Weights of a small mixture-of-experts language model, trained from scratch on English Wikipedia: vocabulary 8192, a variant of SOAP for the experts.
Below are experts of layer 5 (counted from 0) of a mixture-of-experts language model. Rows are named router (the router's row for the expert), up (a neuron's input weights, with its number), down (a neuron's output weights, with its number) and show model dimensions 240-319. Each number is 500 + 25 x the weight over its row's rms, rounded and kept within 0 to 999. Numbers have three digits each.
Before each expert's rows: "mostly gets" lists some tokens that are sent to it at least half of the time; "comes before" lists some tokens at least twice as common just after its tokens as in all text. This comes from a sample of Wikipedia text that the model never trained on. Tokens count by the router's weight.

# expert 53
mostly gets: "ić", "ović", "ı", " Johnson", " William", "kins"
comes before: " |", ",", " (", "\n", "i", "ov"
router:496525560513517491484517515518467489499496539480512486508497451500478478517505494483543494462554513524491476508481511459506513476463535440486510516516489535515491505461522485531482486469480490488496502499486490505519525500500550505481499507
up0:497492476488509485461560471540522484511547528456497536534461506516570506497517523483505482475508461500518502529537498497562512518506496476532570504427499501495509529521506538487517454501477522454525483517487529485529499527474511511456493486
down0:501487488462496477519489500519499516516462487507499521528497506500495494496521494515483482516481507495522456473511483508486470492510490510502455484465551525527499472479528539487532507484496489484501453483518497483462503472522535501510527488
up1:518483524501524517488538549523494531531516510521523507483447489439499534486519444472510505477496524500468513506478485479517480483506526492492470525488512526499511499481505517519497509517472486511519419516493526524507502523497512496546486505
down1:509483551461507529440494491548557511457491475488489475491491482487493510509491507543473499509531500493521500481493514531545525470521458471494461469505486496513498496502536484537536513506484493509504510536494494518501519507454494501437488536
up2:529458521515477507483470579497493491538499500476540521531497482494474471516498518490533499500474508496486514507516516458494512523562484475442522484515516512480462536463491507495506515493459512485512474529468526492483499521484500487536491537
down2:515490506489474495526508542459462481498509520472524524488493550479493511509459509529512496494497522517482524521504556537524480508550518532496520515526468497509481500484481525509529489501481510549487487525462457475503517533444504499503546487
up3:478521507497503484542508473457514524441535470501499477490521487478511508505525537493508488466502477478509545486474487485472428481521539535516468509480467501535519477520504521507494505528496512521502473541513507511455471534519501499506508492
down3:504498520475539555533500512552508503525520502499464494471497461498513500510500514477559482492538482503458536514500494472511507504490518526507487465489486521477502473458505566492489499511518474495523537492485491497507521520486501454489459492
up4:535470514483484456483533524526482484479503503452465424535522503465475458469519472517500507513529559553453508475460506487506486526535496451510478517501491534434529501455490532484465542505488484555523528465524511520496534488472525498489514500
down4:479437501523536509470518503504495462513485500519499487518530530478471486499512497518513513529535532508502533480513488495481503490488500486533508491471486469445513554469471517506532520525492505496522488460512493503496469464444487525527499479
up5:518493502480485476508482498495516472492579497548455508486475456521515528514497525525477526527486534502453495487484474456503503513525518489486468540523485520540487492479476503496491457522509520491451536509494495512503514492505484531499500487
down5:464480491469557448509537547504519457474486506536532532536475503498506516477485519495492502506501477510481466499491492506505517513512553506491490466478494455540493504514492524494489491493505492470498526512526486508468493518478444586530542566
up6:514516467511510470517484497502531477556498531530524493537530502491469475514499507497457510487531484493488442469528528516518516495520431572501543500529508537506499486485508437488450483507519490516454467513533510486548500520535491501506507505
down6:495485480468543481526502525481453502499456466471532463526540490510499490484481496502448531472495517452492475497529488487490470498518471538512517566496500487522536516495497510490479530530459528502490479499479490495509514455488493490512499494
up7:501519527465510554500480475531463503486523495468551525494527508499485483483476503536490478473535492513535490495504509485498502474451477478522453491515491512543481526489500506497492505466486542501479496524470479496519535492524490485472549472
down7:510492424518509512481520464493517503498490491513498500544514489518513525515485522506481518465455474529546470484570492526486484534502491548472506500520486466478448488468556508504512502517474454500459515491455498498520504479514499484503519541
up8:492491510468493508479499480496462470500506517482465504467514504473520454402466479475476500509526482512529503512501473451464498527539497490509516550541495548486499486543477529504513532525511537460497482485476487485528497491469540507513457510
down8:525504468520485524499495452467515496572543508499441514509480485481515549521513530512474493465555508499529465493512523518505476548495552509506531477535545525529489490519484481509507517528508480517500478518500468492445489513522503503492511479
up9:509526526496545542465528506520536499495490485510478503521476508487484533511488505515464460490520529494496496520485502487508476483481510489576538518502475509504480516481495519523439537489480482492473520533502505470521541504496473515464497443
down9:521516520511527552490498516508561545515523466510462509544523487505450524555516554520430496510491531508497522537477508477485479517523527502495444508521462506528498496515535519508524455470508461518523476450480472464505517532484480509540504474
up10:459515507473457465477502488522488457479507511490516502484494485529521492456512461489468544485501525482457460553509519511493501536477518525437500461463536494576480532508505517542482504508491488538452496512467499500541482524508538514503481469
down10:545508504512434508474512510534524504491472446529495487472507517479521466461494456483498502504468484529506497516485489506472502492551497518529511526487499520487533490522506485498498480484544488493498515469487452510529498485542429506473495487
up11:464513501480505483500511501497454475501514496442540499470495531531526498453495475533532516465488502502491501515504505518555530495522476474465508531472527467525512481521557453500483479494474493496457496463497486529543467511497500487510567543
down11:473498492550500472531533478512516483474501534508504517520518522526540455480507493527487512460472548468515541485539476509498484476501527509454519530531488524519476460514463488537469528516569488503502506488510499477481482511507496489521498487
up12:523514516492479528493500520515517551528488508536518506445477475469483487504511525527506489509551494492461497461548481500507513485473487485475539472509537531460505526475492477493436486498461506493524497521480487467528525545515488497503512531
down12:478501502482470489539496493549499507492477533503484523484470479469509534502441505469473552519507490515474541513528522462484482476521540517538499483518494463477530538484528504498492485451461467486453523487482464480466507470508496508518557497
up13:479521491509496474537516466530473509502500491504491466474506549521478538538468490486497476504527528535482497529507504533510529468502514531461450480522517534540514432492485499502473529527492488480493480550478515526491491511507433504514472499
down13:490500507432498511541556498431436536514512505517513516525512502507490509486485466461492516508494498492483539507491512532546547492434546534527474506505496487528517463516537510493513475514516542506499478518534470504492486462489477470482494516
up14:527480482477521436516503510504513515476521492509531491462496518522572519489465474498495493515479481517507502496434476524482468488529501475510475524488479467453505496505557541468505500510492489452540512507476476464520482497479533490527516523
down14:493481457489507436520508474532499493538529465470539465478530469525525484531475480481508499465436510472511477485462492494500450509490460507521488492503482484541541492546542479467538491493513530500496505514525507486527479501477518465520471462
up15:520539477487522478490465434547479501447482509508523475459518506525513508540512504523518505493530516480482486460472501525531490478494542499479482515523481535445503525501495496512494513509515499509512495459433495515538568482508486505533524468
down15:508493475463513502489505536470487515499552461495515477508528541518513525471495464514500477506530526510479519496458538524479485478489500531500473535464488449512539480504520455527477514510482502437522515497514522490521505545515557563528470477
up16:535493494494527441537544476456480497521492449499478508519528518472423502511507507498495514451495521507512508466492531527520486462465515459530489491491517478490548489498472443481470551493480521516485486496489471507488498487457516491559498525
down16:530471486486479492501499536515526530508532493504446458529508506504474548523527515501475518504502487514490494480485534512458494545496483483513484467522537519493519500539478478473498559502458510465511514544487531531508494557481520532494524493
up17:472535474531552486527482488515512519532517509454484487463466484512478521479534518504567509495515511478514483526490517471510517504502459469490489494460539491512542484482519482532492509489462515484488546501536478515532523500478547494474490481
down17:526477521508513502508516505527485538435498538477510517553519520437496497553485518509499519538475492480477532480479510466520513519442469486504457501492522491549538463512491501473457495515496484488571456498482528493493479474492509508508453473
up18:493514495503509504487491453501513532503497515468499488538495501516462463535523490501543502517525514524509463517489479501494472439476539453464490515518501508529461509557492493492524489498511509510479492434500486510476475505507496573450513483
down18:490466493501512488501534489466494519476540487478509487454467539510511493456496492461461516532508533537544466534486569504517470549492489499497525525510497532480509490503444481514481494492499546496504481493506474489493485472507492480492515512
up19:451492491505497474504543545506524494458548497495521508498515537470506520523460529523499471514545496542473498467515500491533442523495500501485528477509485506476485484458526468487543503490514491473486492511517484477491494497496498525492478523
down19:529502536518480502502463506473486481492498495489483471513535489549528480504493489494487499503518500512497454485467475479510543487521491566518524489496497462488493500545493527479534494516512498488506519465487471532502467535523500483455458524
up20:461499545472460490509483496534495541474530516498540500507486464535517499524505524504530464499518499442514484498456504518481508481488522490483463508526496493491482532517522485488481498467511510489493492482517517481515493432480497473485543509
down20:537498473484481517486501521487480491554496466483510486544523458517466518489519491548460502510498526498513474530519476534511542471490441525474480498511518523490493529487513520522489511505532487505475505501459449475447493471482508479504470533
up21:481529523529528485502513529467467466500515464469538516477505475543557504474482468499526544527511513487534507500532505553490483507479551491502591481540478504486516496456505513484474504492502538515489471497519451508490501520495538509513530545
down21:514483499525523466496461474495462526496492513496509493476542539473508490520494506493474508512489483482509484485481499487509497492514494551530558477533473514479467470500468507531504462545481499504540489474490495486541522515468469519493510518
up22:505517473509506513529532509484507515497536520507506555515525545481460524501531507505486490465543550530470498547562488512509521485477519456457480545521509540494483485504490499504509459490484521467508509531478532483516516495513486527491541469
down22:451522525559494478465501495484501491547523481487509544497471531500523481524501535460498491521507474449523486524512548490483526553501461480491519553498466500516478494530470554484496530484491483522486529503469522536467461531498545486495524508
up23:485528521529505497513483512492501462511468543488503486489524506476484480551515534549515456487472470473527484482440507488533512473455497470498485503527524497508515473509529569513458531475437495534523497468511510505527520471490547499472535498
down23:521449517499474481501492440523467491466539513497498523501510469462496482524484503489464500510436520479494499503495530496507472485519492515431490484509469477535489512501507514498541477518545478448513498493554504523504465492529498498502530466
up24:488559517497519485497535514536445520496464466539522523494514468516481524497520497514493472502536496502523454507493512493523545516484447522466495546508496546487495500483504528452503499492504507486492456446502501522443505491502564483469469495
down24:510468552507474508520514505504498511519489506521484507519517528513548528517490471457503484497504524505491519462479475488494513489521473516525539496466476529530503491509471507526467496508480503525530484466561524544495519537524457475510533493
up25:506483544426539474536495526520445490522500496477547464553475478509517511511489468472449513536539510477543456453455536506463475488517492516515495474498503498488475488527498499460529492482472473483524474509495470505530526504523502512471490480
down25:510488491467496451507510478471458510517494514466506503526530526491528484530557503503474478471499510544538524483512508505469477490510484498515494497506487477494506530516489499462518484532501529521480485501496532516499534458553491505479457482
up26:480449526532496462444469525521493484463494543539522478495487516463472496520496488491530510483467495538469502522534469510497491493472519464503539498494499509587520501478511521459491531472472513524499453518469515481503490482465530511526539521
down26:469487481532462457508480487473515510499506502452487473535517538524510471486458495492487476480535456439477496504488492481499493508501526493486504508500518519531533477526507494502518566471480536501504488459497557515495475518483471483518503523
up27:499506525529481525480511500499481519473509529424488421500474453511494459480493511523481492458554499485490480488501534465463514518516502497533494517516503501505509458517489459481516475538467534497515501485476499501539502481484475489468503479
down27:500536529510493525482491491471500519498479475491451480498463516489481492543505497503482484453537442470508509495442476526505457496506518453516506529425503472504478500480510484508532505474470511477513493518518477525494462505524486546483490467
up28:529526495490528458452508512453499512463526512504517459516507497491508543488509499482513497511540552499566480499471534508478511481552515478484498452531495522485501488491495497525515475491507444497517493511442477514457544529494537474497485490
down28:551545519490493552516499534519511484532476486497460531488486514484498482540518484503530490492536523492500450509548455482507485484525444511489486489486516510519512515504505490512496509511509491482474467490465478524486505472495476525457527493
up29:506478502491505461538507469518488512486508464483484468477465499485512513481503545442496490537497471475455498515520544523504506529496504507512520554521545516536491499494496528488530528510508537521456436500503529534472490496479499494501490490
down29:545452504483490524531487534516531466529471547528441521525474538519526486468535505441494521473532495530474490481547518516487503496489511495488505500527512525525508492468486533490504510528491482507458526501467507501523474551498511483468484491
up30:512472505479486495478478568494471523517485475518482541516474514509528478476510500504516455489524503494516500505538474508533514501488580452470474468497471554504508525531495522473536534466500528467486511467504535521499484529485502506532468501
down30:475525497493464526511523505505511480528472545525498522452498497529526510530531536480485476518515480509527523520508458490518488442522546478497484455517511488463507499511524436499515542473474517516520511509453506485492477500466501483509493451
up31:501453535523551542446537508511516523498483510481489432494463492471527540493481520510472471532515521534510509520503471537496483473501522522514506486535485524461496487497457478536470466467488486502511485500472482521526504478519524476521521487
down31:491523523500487529496515468506492497491504515509488481459486514493505488497488503512501502511520499478494539474510544486537500497517484484478495490472497538510506529499540493528472501524459489456487511476522479515490489518512559467542532518
up32:568551501520487496503530521492513487452564474494496507535494483489512495531525469503489439468532516518497493466490496502533480509476506466501504510463505513502499531506535476535526504473527451514496496500503549503541547480509460460449503480
down32:463508482462460498515501490495507465528502492542476458539497493447491496461480467519489515467498504507496497525500509482527482473500559468485476521507523516472491468518551509484491516505478488517535520484511503568526499512507486482469521476
up33:463475477472492505483472521474469517471506499510494530512533505526516516483517510510520516524530469509518511505500467476503482507518525483505547532465527476483545535544465492553460456476523503491454497471534530507493538488532519486467515466
down33:504503483473448510548476506504472518479544518511478520495470474537485518472525507441549542458526468487491524522481524493499527536458545496477513459513503496532482462485492494548470487460478550498516449535529502492505506520492474504472569502
up34:490483533535489510486509522477471481525525503512482498520496471495500502471514518512555492509481514497490489458544536498494473510489475483515523484445429477487495503542503516455527486508505522491518556550515498485532528519469544564462490531
down34:524495459468495507490483494455528508526476507564496474505486498525514498494501515502468490500503525569524497460455479509541497520520476512487519491542475488537477483476483480449500473520472486508522494492493510517513443483536488478489487451
up35:511484486495517488529469523465510474504492474468460494474490485501473454549519502485537511558538488511491466509456443496425514471525512488472464481518488474492480493479473468495536496511525501526529509537505506485497489524485476497470512521
down35:513469506520445458458499537491494502501475480498501470513504465493463513560514474476487483481482483522512521486516498526527510495516492543479480500493504486522466501533517427515510531451508522474553490520524519543500495517516553484558541467
up36:456457537455486488468512533468522506530510542501484505491471506469496527502502472539502499504508506496475500481509548552528531515513512512478498520510505518512453468519505513511489480514479456454488530468485516524550477494484554511521511550
down36:513471531510537522505512508459525522545500481502461481488470523518467504474481509524490462527462546477558473480501524525474512499479524482494489526487504518470455484486527465473432511518509504500544469496462494493523498451504495484523503460
up37:461503463504522464501544470463497487514499513477497503507492464484502450513540463503502518491514470521488521516507513488480520545520498474505510505513447475486458526520471512460533503485471524454487492475491448514460513555532528454515511520
down37:528472467527475497492458506503515489530468473552500509510533505477477528501475490489533503548485478556512551523471490476511494535419499531479453466499461517465467497493509520493516497520537449516505517517496500491516499485538448520462500478
up38:472521466541490514498505454484483460439468479497490528528497515540496517499476510508490497476470480503439505517466518495529494488476491476468488524499460462502520474498511472533483533496496533509480519541514532476486516515506547486489516491
down38:491514532547516525437508496515494531534514483501460471512485503505473488490523491461547535552501515561442460511533505475477539483532481525506498538525498524528520528465472483507470504454519465504506468505530502474491476471489543521512551491
up39:487504489536538482494513498508543496507429498515471471524495517562495504513505524493534563517499480500476514502479509440478499501484472512493513516531528458528515514491488490535520426481495462491553490518537492511507499531508480459495519519
down39:487540507527524521457500485491470487492518478561511490462512526489514492471539494547500527492491459521521494490486536498491535506502523506445475487497517504528488499487504459494498542511483495517510487474492501481489514460506489532474492481
up40:536525541472507515498541489508497480522490507481502508506513489477507498472504511542542494502475522502530512550482517513484467491492533421465499522500508528499483509471534446503498529476514515501521513485490509452444514450493480521468462485
down40:472516477501518527507507487504537494521541530537484505533488522502523524489517499555500520465510515522483515534529478557496471485536515476517519509501500511467499471502529455524506496498501488521467477496459484532495518484531500498517455510
up41:519495515491463494488524497514462452469546559489470486537500472519492571501531520517485515435544494475500469480486502467475519508472474453529514486496523511509528457459518514547476517490497523473546512463466520484514498525495489505492466516
down41:486492532459486510486535480530531509450518502534462499472495507492461483502548498549458497519491521454432497492460464469480490520512444498510507503464474484516500489516519522497517540504476497545494518536482489490507500469499484525494468462
up42:466515548499508467466515507522479502483520516482470481488502502493498518500490531506545500524542510463498508552476498494493485539479517508510521518455497513486473491497453474495524502517437534529522507461510483540518513489490500545512493501
down42:510488475515542477519503515528509542491495577483562491498541496514500454492467469514499510492465494497504518521537495491499484449492435507491462490446494488447510472505508481480484494471471531500471518498487486557468522480505508487448498534
up43:460477530503481498489447497520516554496482542510521529518478452499495524471522476499521512561488451560485511505529526490473481484542473546538491470507536499515491485491478513488494485477487487530513500514465481471516547476466489508502512498
down43:496488543473462508522488458552504492468502518503440529493476527521493536478512484521511507461523501545495470504474483497522486511472521492486528504507539524536502509498475540496553500493470489526457501484488512482545543539496492489500482490
up44:540508499503505478517469521488511448515509557534523497455510505522488490493509538538515508523506489471532502476495484503498478491511531462487499475512458529530449549512467440486549499522508492521476445479465498491458510499468479543472518537
down44:505508512484505557527468520487509559521496491481483483500487457465480513478470465510504491495566527461516490497452482493495530463477483467487533528520451493513491516516494538545469459469506531506560491546523518465471522513442545486536435495
up45:487546512526527482476506526531511498491497491447492475515499464492490485479534478511516489456526511544522493507475548484532549490477519455516501495462501502511498472503469510525475510493482472459490494501498527479477490517514519532488498474
down45:506549491461489487464503518474550490503488462492496483522498529518505497490549477521470457540529548532496491487525493512537499500506518460484518537488525513503480481517499465459534505527478500519467477510495520480487514508507523514505515489
up46:509460515505470483454475497501509574497473524452498500476490485477505491491460520516534540504522520482483478500507492532461492502471522480499501456504458521528488498534499484480477464486474474534462542498517487537502508452492455499566524486
down46:436474469524515541494533517526468478478459510481533524448505492506551498454493508484526482443522451548521486489549481507487486532436510449514543472528498447484494486497485482470515503508513461490499545526519470524469516493520525526520501446
up47:485514494521542460501486479492513508517504536478496497516490494496523499519471468456476556486461509510524494484508519508491499497535474515481500472528508500449484543521491471458473485472519492460482523549515501480443541508489501509501537482
down47:494508520495539511499485502514523513474507516494461506481470456447486482510517511492512528479505503532494514492509505520505470547510474477483518498464505494448499520492524508461475520526471513508468487454494544522556511502532499504544502531
up48:450513509484483511526558531497478463545477483528492529529525502511527516487493487542533544519527510496536560462489528504515524474443499494480508473504485484494530524474506513522538538494496526505532488524516488518524526486510505528480496501
down48:505491514526485523500471494512520505461464456521454494537504532484484497486534496480474552529499507494528506517514463478504509543477525461495500501508526530515482515522540513540485473486505468512531481497511508463467492505480516508487490501
up49:513529504486489491519457501540475461462478501535509480532494469494501542499521489513512488505529491515537462502482483482498491540512509451521529494481503494563517488496483534567467491476450533510472499510507479505556528463508503521527453486
down49:475508537487483517492467501503447473471439516519520505529488480501474473502507493482462509510524506509495495498509516460471493556534461496517506487483482507428479490484538508506468482516478483543503481480513496457476488463532491533510474575
up50:496512520538518487501504460513492530516541515427545484507499512501517470513504492509510472464523539538492500462506492495493483478521535502508506494508529469482459476489517489510516501496515509489565480545542504473507501500513494516469505509
down50:488538485513461501484545539528521540505489482500498532511453489515496517460507489533542454531492478477485535492460474465495494491557506527534527501484482483506469505544501474470488490491483499536465514490535526539482454465491523499487516501
up51:473500510469484521503480516501454526516464532491496538483473507483502510448478538554497500493492498462509486477475489509486486498527484546506518460488510506552506497544505483537466477476535485506521529485516497513509515475538523486506509553
down51:454524492519458496482475499506484482543460528508497501487490527476483493493466486516483505497456524472497504502484578487507505512517484491503512502489485545500491484455496482509442503493504473545538490475519461501471492554499493460516513506
up52:521544555457537506501529499501525500497516507512516483485531551498470447515512520500454489485511504524472502526520503513491490474541532515470500498450490489527507485490498486518513491504528552461490493503508513527478479518529549491503514513
down52:494494489520512485496507479498500490462481541475506504494533571504532486429511473527492576532495482514491524562503491507515486495504492492466482492496444492494465479496483471432498511509463477436487508527481512492503444495487506493465502533
up53:488547487501502524515490498536494519547483499513493436433438488487478486470484479513542504489492475549434491487491487485524500514508527507522529475484519525488509499472511478493495488547511506472519556471511484534475487493486519502501522483
down53:509554492494503499495515513540470465513474491514489462476504503483561487590536491521494505494516542500535499496511505495493503511495496474468450482476519547481512493492463507510484532522468477450505482504537520470438504464531486492518537499
up54:504489492518519448500498544497491449537498538460480532535474476472535525509532493449518468483512526470530552474482518509510483497445500509511522545507472468494494491524531500456525518464473499532512492523504496464461464507486496517507467500
down54:539508521543529481537552523495533529456464506496496529523500512496517501499499465471516432497496486498516510506496464516535503491472512496503471481556472458526531495482498503503493482517530495474514481528480501462524565486460505550511509420
up55:536500498454534495440477522468515494518516518479461528539476498559518528525478503515478519504494526474535501525509498522484505490504524501483459500507544517525456541492497529478479491457525483461529532509516519451488541536505472489542464527
down55:496472481514525519497469500516475570523512514449467550501550514487466480466461508526478477538476464555480480503491484501519528505550495510503515481454485493478518535508478515527474547446504521531431538521482512484494490516455516484514488475
up56:484497540480477499514543513472521462508511500525522518480498503493506486495503462506520553547480475492488441494478533473494491484476476438558514511477520486529465537515505515510545488515457468495453472503503496497489525501509523500514555500
down56:514535503482471479484501488521487516503497462528530519492525512490492534471543478454529451537479530446481462509474471504502524440529531517525537511482472460528507503550521508494537505487490516495489488549487479493521552517510479528492531486
up57:500461500517475456463506507521511534474461520533506523512493531487534466447501478479498483490505487508521520465482515500482486496482519466461461508507500496499528494503503500510509509475513480483528505507475488502533486502479487460455462515
down57:488512500456490526514477494475500564489477489446469543496521513516536477485498475552492496509500511518516550467506490501468503524527477497476490512488501470510507516516504525536530500563498510484447468526510496489537461500528484492499515468
up58:531477503519498491517483472477509544490475533517549464496420527522535507507532475503513489502466537456469492453458514523525526527494486478536525508508507523455477519490524512490487492460495521487490477508509478505496551497488509480488527510
down58:434470511497533499516478497489504555501542497448514497487537454523520525487516542483508471451504543478514563475516522503485483519515529498547462469504496512507531496497442484463509486448538542566480513542449494472533502493502473541498465480
up59:504485504489517523479530503523494504523528466478486520538492473514535463540501505519539463467524523488462526508472508482510524486506517465478496495476474545517452506475502469499504498514509525482506505496517531521513525454505509502444508537
down59:463509499510574525523506548478430525502462497525481482519490498471528497463517522471512559449484446478541497514521508506491506530493536492509488491486502470450467520484568522504505503491431517557485535465465508473484500495519473481482461543
up60:512498523479469495473538496461471473499506543491523444452540501531498493509495518500452479530533500508529496492485489495557521473513546481545537499524459510498459521484508516485487533490494509521483548488523503498520489467493537531525541484
down60:479483493519435474451478436535481475484490500487508497453498493505510505504446499481501517482501507513530535530568469549521491489498490493504508500484482516442488528482532513505503509533537494477504521496502522507500497446459474489478515476
up61:556476543440522501565479489495533499489464485508522507506499490561536477455511489484509499485480502468457485489454485477471498510502511470511493494523483498467471532485486474492470496506495488459535528491531480505498507513504557489516530531
down61:503463470516495510450498485527505467509476475462593515482514491472520518526522455497495477477508493473491488501483489517503479521525494486453487538506479497502476538456447505472526482560483494513502488512502538481487510530505487486541560542
up62:528495505506451421518534502507498546471480501485545461502530536496452529502470516526486499497473510516472509454464481520461499488460467506512447526519531496520449466513557476547468551506485504518458536514522458473505521486510528485487478489
down62:517550547527514519481486495497545529473524521521510517526476508490503479494503525530483456540522506486478488519526516520486496486521501460521516492482538525497506507457465501498456496488495478519519515476502532500491477518540484514480508501
up63:510508524508516524530493483494492484502513555475520537481494488488442489521489496489480509464521526457468470474496549468469472483486504463535494503537457532483492485442507461508513504516510488479521508477511502472487523514503471491465506520
down63:459519490537539524451505520508504485491501530522475517472499467504520464471514543495526504500534460482519474498500508465468458535495486506501528482486465486492505526444511477495445469482527544510524510544491511547468493477499477530517515520